config.toml
n_layer = 13
d_model = 224
n_experts = 96
experts_per_token = 3
d_expert = 96
d_shared_expert = 0
activation = "swiglu"
moe_layers = [1, 2, 3, 4, 5, 6, 7, 8, 9, 10, 11, 12]
router_score = "softmax"
normalize_top_k = false
routed_scale = 1.0
balance_loss = 0.00452
balance_bias = false
init_std_router = 0.011
lr_router = 0.00086
vocab_size = 2486
norm = "rmsnorm"
norm_eps = 1e-06
tie_embeddings = true
optimizer = "adamw"
lr = 0.00169
beta1 = 0.9
beta2 = 0.99
batch_tokens = [32768, 65536, 131072]
seq_len = 1536
train_tokens = 367000000
steps = 4828
dataset = "wikipedia_en"
Below are experts of layer 6 (counted from 0) of a mixture-of-experts language model. Rows are named gate (a neuron's input weights, with its number), up (a neuron's input weights, with its number), down (a neuron's output weights, with its number) and show model dimensions 0-223. Each number is 128 + 32 x the weight over its row's rms, rounded and kept within 0 to 255.
Before each expert's rows: "comes after" lists some tokens at least twice as common just before its tokens as in all text. This comes from a sample of Wikipedia text that the model never trained on. Tokens count by the router's weight.

# expert 11
comes after: " |", " by", " and", " to", " in", ";"
gate0 [ 71 131  92  95 175 149 176 101 130  82 145  99 121  82 155 172 128 159 163 160 113  75 201 141 129 164 100 148 122 201 115 115 163 110 148 135 139 134 158 136 166  86 115 185 135 123 127 137 131 117 141 168 134 138  97 144 143 106 121 160 121 127 194 141 134 179 166 169 111 137 156 162 170  93 188  80 104 150 181  88 108 174 151 193 160 155 151  84 110 120 108 167 124 109 100  98 179 122 146  94 119 100 106 112 117 143 160  97 129 146 147 108 178 191 136 116 133 103  64 154 156 138 141  71 177 118  49 100 153 174 167  88 121 137 146 118 158 154 131 101 151  95 128 125 135 127 101 149 132 171 128 166 111 133 133 124  96 175 167  57 162  73 153 103 138 109 104 116  94 132 146 122 112 124  92 144 125 144 108 193  86 120 139  52  68 142  70  77  93 109 142 126  98 156 158 112 122  88 169 184 173  64 130  83 107 120 134 122 120 139 177 104 155 161  94 136 109 126 183 132 189  93 170 193]
up0 [ 88 130 138 164 134 130 130 149 176 167 135  99 128 189 126  52  92  97 128  96  97 141  70 127 108 135 122  95 120 139 143 164 157 164 142 178  98  93 155 111 169 139 111 144 120 135 100 164 131 165 135 122 108 124 107 152 130 182 136 171  90 166 108 174 115 133 157 153  91 161 103 139 139  92 162 160 120  70  96 163  87 116 133 119 155 128 120 151 108  89 148 130 106 131 162 168  90  95 161 182 122 204 146 132 174 168 125 112  96  72 104 129 159 108 170 153 133 126 126 156  92 146 165 111 149 139 150 137 118  53 142  73 147 167 118 163 123  50  53 135 134 178 147 114  77  88 162  95 139 133 117 124 126 179  87 172  88 112 153 152 108 110  71 149 112  91 158 153 133 141 108 121 203  63 164  98 142  94 150  88 116 116 125 137 106  98 119 187  97 230 149 199  74  90  88 138 110 132 103 114 144 122 147 144 147 165  43  98 165 113  86 117 139 182 173 138 148 109  77 129 146 171 141 146]
down0 [102  95 120  90 120 113 129 113 131 153 143  99 112 124 156 151 141 157 115 137  71 123 117 124 126 151 110 131 177 127  83 113 183 106 178 174 139 109 135  95  74 157 185 116 156  83  93  99 115 175 157 178 130 114 124 145 105 126 137 149 150 101 134 182 110  96 114 142 133  47  99 221 124 114 138 154 131  99 200 121 127 145 189 207  71 106 139 132 139 120  94  78 121 132 150 130 140 157 100 131  89 105 102 144  65 177 124 167 124 109 160 155 172 147 167 129  98 172 130  83 122 134 125  81  87  81 108 168 110 160 165 185  95  72 154 110 120 137 138 142 146  28 104 138 165 123  90 101 154 129 157 102  54 164  95  98 166 130 125 135 106 126 122 101 170 115 124 149 148 209 155 139 102 104 171 167  98 133 140 153 134 158  96 156 122  87 145 129 119 100  98 127  72  99 126   4 130 138 132 110 166 139 146 105 119 146 169 112 100 122 160  81  96 153  95 149 141 124  84  94  90  76 167 130]

# expert 79
comes after: "\n", " the", " was", " his", " a", "'s"
gate0 [ 60 147  98  73 190 128 162 107 141 113 135  89 132  67 156 172 126 168 169 143  97  91 194 155 108 170  92 143 145 193 116 109 162 119 162 132 155 142 154 130 179 131 121 190 137 146 113 121 133  95 136 194 103 134  87 142 113 117  95 169 135 100 201 116 156 176 197 160  79 148 144 166 183 145 178  81 104 171 181  72  99 169 154 205 141 164 169  93  80  99 119 171 158 125 105 118 154 118 134  81 134  81 116 123 137 139 172  92 133 164 151 112 139 176 149 153 118 109  54 171 154 139 122  91 178 149  94 126 172 176 160 105 102 149 167 111 161 161 140  98 130  90 124 131 132 108 103 128 132 149 123 175 103 118 132 134 133 179 141  62 139  82 139 140 183  93 113  92 109 148 144 124 131 143 111 139 118 145 107 185  86 134 113  87  86 136  95  35  92 109 128 137 137 161 140 124 105  86 148 180 156  74 130  96 130 147 135 110 131 134 174 110 145 156  90 116 109 125 172 129 149  92 157 168]
up0 [103 144 150 134 112 151 120 134 183 158 117  93 144 193 116  53 111 116 145 111 130 149  87 132  89 127 138 101 103 129 150 155 142 152 150 173 102 107 154  83 135 156 126 151 127 158  94 148 120 152 137 139  73 135 126 142 142 202 111 146 129 169 125 166 105 132 162 146  72 145 103 161 150  92 180 142 114  64 113 125  92 139 132 141 156  85 121 147 109 106 145 130 102 166 160 139  77  93 139 187 134 209 146 144 194 180 138 100  64  84  91 149 157 125 177 169 107 146 121 173 107 151 142 100 152 130 160 137 118  59 133  93 149 135 122 144 102  32  47 150 127 150 125  95  62  76 144 103 144 130  99 136 142 181 115 170  86 126 150 159  95 139  97 149 121 124 140 127 130 124 112 141 194  52 182 125 151 121 119  67 139 145 133 160 105 104 130 167  97 237 151 171 104  83  56 137 144 154 107  98 164 135 140 156 152 191 105 123 190 138 124 131 127 157 122 106 151 108  89 151 172 159 148 155]
down0 [127 132 126  95 147 120 110  92 136 150 156 115 143 160 144 142 127 143 121 161  60 138 167 128 143 130 131 133 148 103 111 127 135 122 183 116 130 124 135 114  98 161 137 130 193  80  99  66  61 108  95 149  94 138 118 181  98 134  92 141 173 101 156 221  94 146  86 138 130  76  49 176 113  75 128 165 112  95 187  85 143 139 184 177  33 115 127 145 125 104 101  71  96 116 134 104 165 129 103 149  98 144  88 125  57 163  93 146 147 144 114 167 156 149 149 125 134 157 104  89 141 161 120  65  86 126  93 182 122 197 172 152 106  70 157  95 130  94 170 108 152  57  97 138 169 140  96  85 145  96 139  87  37 120 108 102 174 135 112 134 135 180 126 131 151 119 143 181 126 161 148 167 102 104 121 165  97 140 138 154 104 155  73 138 106 113 131 125  91 147  81 140  96 134 150   5 137 157 105  88 142 141 130 123 121 148 169 111 113 112 129 101 124 116 100 130 131 141  90 127 109 138 146 142]

# expert 23
comes after: " in", " the", " In", ",", " of", "In"
gate0 [ 56 123 100  79 198 158 154  99 123 111 117 111 141  86 117 173 126 172 144 144 110  67 186 138 134 151 117 146 115 190 127 109 157  90 163 109 125 156 149 116 120 137  89 190 123 148 130  98 118 131 137 184 128 132 104 170 104  81  80 163 115 122 154 125 125 164 157 149 112 134 146 165 167 128 175  77 101 148 202  61 127 130 159 178 151 191 167  88  98  95  96 170 117 117 101 122 173 127 114  93 115 116 123 109 157 156 172 119 136 136 149 109 180 196 137 141 146  81  45 150 148 117 160  81 150 129  91 147 157 161 154 134  73 150 170 119 167 130 141 111 143  86 118 131 134  97 104 136 116 135 149 184 120 122 154 126 133 164 121  79 175  90 140 150 150  90 144 110 101 116 151 143  91 143  85 165  84 136 110 194  65 115 133 106  96 136  95  30 110 118 121 106  85 139 142 112 106 100 156 190 190  54 118  84 112 119 161 119 136 149 163 117 142 171  84 134  69 107 178 131 160  95 127 177]
up0 [ 96 123 153 136 129 131 119 163 180 171 123 105 130 208 105  71 134 141 144  66  83 146  79  95  90 151 118 108 126 133 142 145 129 171 144 157  89 121 147  89 106 189  90 140 119 157 119 116 115 168 139 132 103 107  79 164  86 190 106 168 102 173 115 138 104 133 156 144 103 147  99 151 142  91 165 138 123  56 136 125  93 106 153 114 154 133 110 149 112  88 152 142 124 134 170 141  88 131 122 153 140 179 163 149 201 158 137 105  89  48 113 157 126 127 170 169 125 119 115 165  99 105 181  95 112 138 158 189 123  68 126  98 139 171 126 142 133  45  89 119 140 166 143 111  51  78 129  98 131 131 120 144 143 183 124 188  99 136 129 165 139 149  88 185 148 118 175 116 131 110 115 162 184  72 155 119 118  97 149  84 111 118 145 161 134  91 127 158 143 229 130 165  92  78  68 134 107 143  93 128 178 122 150 149 151 176  77  80 194 126  82 126 113 196 143 113 124 107  95 147 136 165 147 143]
down0 [106 109 174  78 149 120 102  83 113 136 133 156 115 136 140 135 149 112 104 178  52 132 145 128 114 137 139 155 160 123  96 131 142 100 179 152 118 136 143 136 116 161 152 158 145  63 124 112  94 157 140 134  97 124 130 192  87 102 117 125 139  95 161 186 150 104 118  95 149  81 106 210  86  89 148 139 113  73 194  77 159 132 180 161  82  62 119 162 148 128 102  98 182 139 119 126 158 146  83 135 123 137  90 147  78 143 107 128 146 108 159 166 176 139 152 126 141 169  96  82 143 112 131  75 121  70 112 194  95 162 188 130  86 102 156 123 113 116 136 107 136  19  98 131 141 156  84  88 158 111 144 117  77 116 112 102 149 111 128 137 133 162 127 128 142 147 144 213  96 109 132 138 159  89 106 167 147 159 118 155 138 138  93 120 112  81 154 160 139 122  74 134 103  81 125   6 147 180 147 125 165 148 121 134 115 185 164 135 110 124 125  90 111 158 114 172 177 126  54  89  93 123 119 152]

# expert 63
comes after: "2", "5", "0", "3", "7", "4"
gate0 [ 82 123  89  85 156 137 164  98 129 112 128 110 105  65 135 178 125 159 171 154 130  63 197 137 110 137 104 126 135 198 111 106 165 109 148 133 131 154 164 127 155  78 107 175  92 112 130 117 119 105 137 173 156 165 129 148 154 107 110 154 126 139 222 152 148 168 182 158 135 134 147 115 147 126 177  59 102 135 172  74 103 139 156 187 158 145 175  87 125 111 103 181 129 105  90  83 159 129 147  90 125  99  98 123 146 120 160 113 112 140 161  95 162 188 147 138 146  91  64 163 143 119 127  63 183 122  68 120 148 160 168  82 126 156 178 143 179 171 149 122 173 106 136 105 133 106 102 143  98 155 150 141 125 120 157 114 109 144 154  79 148  77 162 124 167 111 114 109 106 135 131 110  92 133  94 149 109 156 119 190 110 102 146  79  83 164  86  63 104 103 135 113 114 123 136 101 143 137 172 174 183  75 120  98 124 126 166 109 144 144 204  77 142 129  89 110  79 146 159 128 158  58 147 203]
up0 [104 139 159 139  94 135 105 139 184 161 129 101 137 184 101  69 114 105 135  94 136 130  67 123  83 146 145  77 135 136 143 163 128 175 131 175  90 106 143 116 151 146 111 134 101 131 109 110 134 177 144 139 136 128 129 140 155 195 133 182 117 159 127 150 119 122 173 126  96 141  76 137 158  82 153 148  99  48 110 146  48 118 128 140 181 127 110 158 119  94 154 118 145 135 154 134  90  90 162 176 115 195 162 136 176 174  97 104  77  58  93 140 136  91 163 173 113 142 120 198 104 147 145 116 138 119 165 143 106  53 136  77 137 143 133 171 112  75  56  94 149 153 154 102  57  76 134 111 134 147 135  64 135 202 115 150  86  95 140 163 128 129 113 174 133 101 165 121 126 109  97 133 190  58 151 101 142  75 135  82 129 134 159 156 112 109 139 162 150 195 139 191 114  72  60 120 153 141 110 131 164 126 147 148 143 184  84 126 172 133 103 111 138 141 163  87 137 117  84 143 138 143 170 147]
down0 [ 85 100 135 122 137  94 113 109 156 134 141 118 135 157 135 126 145 156 154 142  56 122 131 105 129 157 131 137 173 112  89 115 175 118 195 154 177 120 127 129 112 183 159 148 167  74  89  77  98 133 151 151 116 118 113 197  92 134 154 135 136 109 143 206 138 103  95 130 128  82  82 215 147  88 146 135 128  93 170 136 111 155 179 163  88 102 171 145 171  64  82 106 160 119 158 122 160 125  85 161 109 160 103 156  53 172 126 175 156 127 150 152 162 137 176 153 134 134  90  55 155 140 141  80 134 135 108 182 113 170 152 148  97  61 135 102 107 132 168 142 140  24  94 171 141 173  56  64 148 115 134  96  82 119 139 137 143 146 130 148 159 154 128 130 165 144 142 165 165 139 153 164 135 117 157 163 102 151 111 145 125 151  99 135 128  95 136 110 142 107  97 122 109  93 142  16 111 129 134 139 147 145 158 147 117 139 175 121  79 119 134  89 125 144 143 133 160 133  31 101 107 138 138 174]

# expert 45
comes after: " the", " of", " |", " a", " =", " in"
gate0 [ 80 116 119  98 188 135 174  86 118 114 136 107 121  77 126 175 114 158 154 164 124  60 158 141 115 163 100 128 126 197 138 109 166 107 159 140 139 147 151 134 138  91 107 197 119 124 143 121 113 117 128 167 107 136 115 153 142 108 106 175 151 131 200 138 139 185 159 174 124 135 132 172 160 100 186  92 105 149 207  74 109 144 147 209 144 155 159  88 107 104  78 166 145 106  82 135 172 118 137  86 102  94 105 110 126 139 144  96 149 120 139 108 186 191 123 109 124  97  47 167 161 103 142  81 180 137  76 127 147 162 160  86  98 159 165 123 177 155 129 126 143  98 112 103 133 102  93 134 121 155 135 185 112 133 134 124  99 163 146  65 174  72 139 128 158  99 115 116  91 129 140 120 103 126  89 162 123 140 118 189  94 110 130  84  58 130  74  69  99 118 106 120  87 147 141 104 112  80 147 194 164  67  96  77 117 120 159  95 112 139 167 123 135 171 107 133  90 123 165 133 181  88 125 184]
up0 [118 119 161 145 128 121 108 144 172 161 133  91 126 187 125  62  99  97 133  94  96 137  71 112  90 143 122 111 134 144 161 164 140 164 132 176  95 116 140  83 148 149 122 156 114 148 117 138 126 169 117 103  81 133  99 155 151 203 140 174 110 159 126 156 114 146 155 163  99 147  72 165 144  87 167 142 126  84 121 157  78 123 135 125 159 119 113 143 106  99 128 117 134 117 141 154  85 105 136 163 101 185 144 153 167 182 124  91  87  52 110 147 150 104 174 140 111 157 112 176  92 123 180 113 158 154 149 182 113  67 151  78 138 164 137 133 119  59  56 140 140 185 140  95  49  51 137 112 143 144 127 150 129 180  99 161  63 134 126 155 150 121  84 168 134 121 151 133 129 121 125 129 181  65 176 116 154  83 132  77 145 114 139 133 101  81 133 169 126 232 119 172  91  89  80 142 121 117  84 115 148 125 141 133 148 163  86  99 190 128  98 120 143 213 170 116 139 123  69 149 152 163 131 133]
down0 [ 89 113 135 103 120 116 110  82 107 143 122 123 141 122 143 149 131 172 118 169  56 110 140 133  89 137 108 142 190 147  69 112 136  97 205 158 122 137 143 127  83 184 143 144 165  77  81  86 104 164 133 151  98 119 108 176 114 109 129 156 182  87 150 193 113  96 121 121 161  82  95 195 108  80 138 151 124  51 207  89 132 143 202 190  64  95 141 120 152  87 105 102 157 130 132 140 145 145  85 170  92 154  83 109  97 182 127 147 163 140 125 143 152 138 157 153 128 156 115  71 124 154 128  89 131 109 125 188 114 195 124 151  90  56 103  77 160 116 133 117 124  69  91 152 150 137 118  38 160 142 146 123  64 143 101 107 168 123 140 152 105 137 131 105 164 151 142 191 105 173 143 153 124 104 139 156 100 159 127 144 125 129 124 129 113  65 158 145 129 127  88 119 110 117 137  12 151 157 158 116 149 116 132 128 124 138 171 119  79 150 139 118 108 128 128 169 152 131  75  97 112 131 143 165]

# expert 88
comes after: " in", ",", " 18", "–19", " (19", " June"
gate0 [ 53 107 104  89 174 146 170 101 136  98 133 103 124  87 153 169 119 161 163 155 119  79 176 145 132 154  91 142 134 215 120 110 173 106 157 136 170 124 144 110 170  91  98 191 117 130 126 136 138 103 156 181 133 161 111 165 131 107 112 173 140 126 189 129 141 145 189 146 111 114 151 148 148 122 183  75 122 158 185  87  96 152 144 200 134 151 185  88 112 113  95 168 135 122 105 124 183 100 119  78 135 113 100 122 150 129 148 106 123 136 149 114 199 171 142 131 132  63  26 169 143 126 135 111 169 128  68 126 141 184 169 123 101 146 143 137 159 140 134 127 145  78 123 121 133  90 111 119 120 138 151 164 130 128 149 128 103 170 145  66 154 114 139 117 155  90 119 111 122 136 108 118 117 121  80 139  99 115 106 190 104 105 131  72  58 164  68  44 111 129 125  99 102 139 139  97 126 110 166 163 158  75 129  84 148 124 157 128 137 137 165  98 143 170  94 128  72 134 180 136 197 103 120 213]
up0 [111 131 176 149 113 115 117 162 191 165 128  78 138 204 112  54 112 126 149 102  93 150  81  99 119 133 128  90 107 133 166 166 148 164 149 172  90 123 109  91 145 142  99 169 119 138 101 128 144 164 125 118  95 132 118 152 127 198 123 181  99 169 109 149 111 124 152 139  87 147  95 151 153  94 152 166 107  84 145 155  96 120 131 154 180 108  94 134 121  94 155 137 130 126 149 130 111  95 143 180 146 195 169 165 183 169 123 112  77  61 115 146 135  90 157 132 100 146 140 179  79 125 147 102 142 123 160 156  92  72 133  78 135 138 115 140 107  37  67 152 110 180 135 117  38  71  99 105 133 146 139 114 123 190  90 159 115 134 105 162 128 148  74 153 110 113 158 146 134 127 104 142 180  72 175 137 152 105 117  69 121 120 139 137 119  95 117 184 130 231 127 164 127  99  79 145 113 128  82 114 143 145 179 151 150 174  87  82 187 117 104 125 140 177 125  98 139 136  88 144 161 187 130 136]
down0 [100  74 138 112 120  86 119 119 145 137 162 103 140 124 176 146 134 149 130 142  69 112 112  99 135 103 127 154 177 120 103 116 144 151 195 163 135 136 134 140  87 169 169 192 180  67 110 106  98 183 174 140  84 162 135 206  97 123 143 128 150  75 139 192 139  96 134 123 145  92  69 200  98  92 119 135 148 105 186  96 122 130 182 169  73 102 134 138 139 104  94 127 166 138 116 137 171 162 105 155  92 153  42 158  82 145 122 140 176 103 135 172 162 123 152 134 162 152 106  51 144 154 136 103  83 114 130 127  99 159 116 167 116 108 133 121  94  95 167  86 115  40 124 125 154 156 114  95 153 123 146 117  47 147  86 125 180 120 151 163  97 190 125 130 135 143 141 177 120 114 175 143  96 138 151 152 132 153 124 163 137  96 118 133 117  67 118 100 110 110 108  95 121 114 157   0 103 138 125 104 151 154 103 123  90 119 189 118 116 105 155 129 116 123 112 153 129 131  66 128  90 144 151 120]

# expert 74
comes after: " B", " A", "b", " Russ", " S", "S"
gate0 [ 73 104 106 107 161 145 161 111 136 106 119 103 138  52 124 177 104 151 158 145 123  53 169 139 121 141 122 156 124 173 118 136 173 117 162 126 123 127 157 147 138  85 101 176 103 155 119 110 140 122 158 151 126 136 129 142 144 115 106 143 111 122 195 160 162 168 168 171  95 143 140 139 193  95 200  77  94 135 185  71 101 134 161 205 142 159 156  55  99  93 111 161 120 128 110 129 148 120 109 111  96  86 100 118 144 158 169 100 132 127 149 115 173 198 156 137 152  83  43 161 130 120 147  53 189 115  80 119 135 180 166 124 116 128 175  96 191 124 157 123 138  89 127 119 120 101  88 140 104 163 141 180 130 111 158 120 112 175 146  71 152 122 127 126 162 100 151 128  77 145 140 137  98 187 101 160 136 133 121 190  90 119 145 107  54 142 109  63 132 107 133  98 123 152 134 104 119 111 157 185 176  98 127  70 119 135 155 138 112 154 178  82 145 171  95 114  67 118 151 130 188  88 141 163]
up0 [121 112 128 143  83 124 125 147 189 131 122 111 118 195 119  72 100  99 151  88 101 152  91 135 130 135 122 121 126 103 137 161 128 177 131 213  95 118 149 106 141 159 124 149 119 142  97 105 130 182 149 113 100 146 137 164 129 182 129 161 130 182 116 155 136 154 175 142  83 124 103 153 166 106 163 152 100  64 153 126  53 139 167 130 166 140 104 132 106  98 133 122 138 162 171 151 110  94 152 177 140 217 166 158 155 172 150  91  77  72 103 157 128 106 187 162 117 138  97 158  87 134 152  90 144 128 135 156 130  75 157  91 137 159 126 119 101  72  69 156 128 161 158  98  19  91 147  94 116 151 138 135 143 170 101 189 114 117 154 143 116 152  93 183 129 112 161 121 130 124  92 135 198 111 149 110 149  89 137 102 138 121 135 145  99 100 130 163 122 236 143 171 127  77  40 124 107 144 115 149 174 155 175 110 144 185  91 117 182 120 112 104 122 164 149  93 148 112 112 133 160 171 158 150]
down0 [118 121 111  55 133  96 142 110 146 152 149 135 138 153 129 163 126 144 128 143  51 101 167 139 158 132  96 128 181 147 119  93 128  63 203 145 144 125 119 160 104 186 138 159 149  70 120  78 128 107 141 138 124 119 123 165 104 116 140 140 127 102 158 188  86  99 105 132  93  89  82 195 127  73 121 128 141  76 196  77 136 158 204 169  72  99 132 153 129 102 114 101 164 151 131 136 119 165 102 136 128 142  81 121  59 124  91 151 124 137 140 166 148 130 122 130 140 137  93  34 119 182 126  68 109 161 116 188 138 191 189 128 132  96 148  79 139 118 156 110 142  30 111 179 150 144  83  90 121  97 132 111  82 114 128 112 182 152 142 132  93 146 146 112 145 164 150 191  97 156 162 137 120 122 126 144 115 170 105 148 123 129 115 136 130  97  89 124 117  95 106 146 100 127 112  46 145 160 110 151 153 127 169 131  99 151 155 101 107 138 160  99 140 118 114 159 219 108  52  99 126 103 110 180]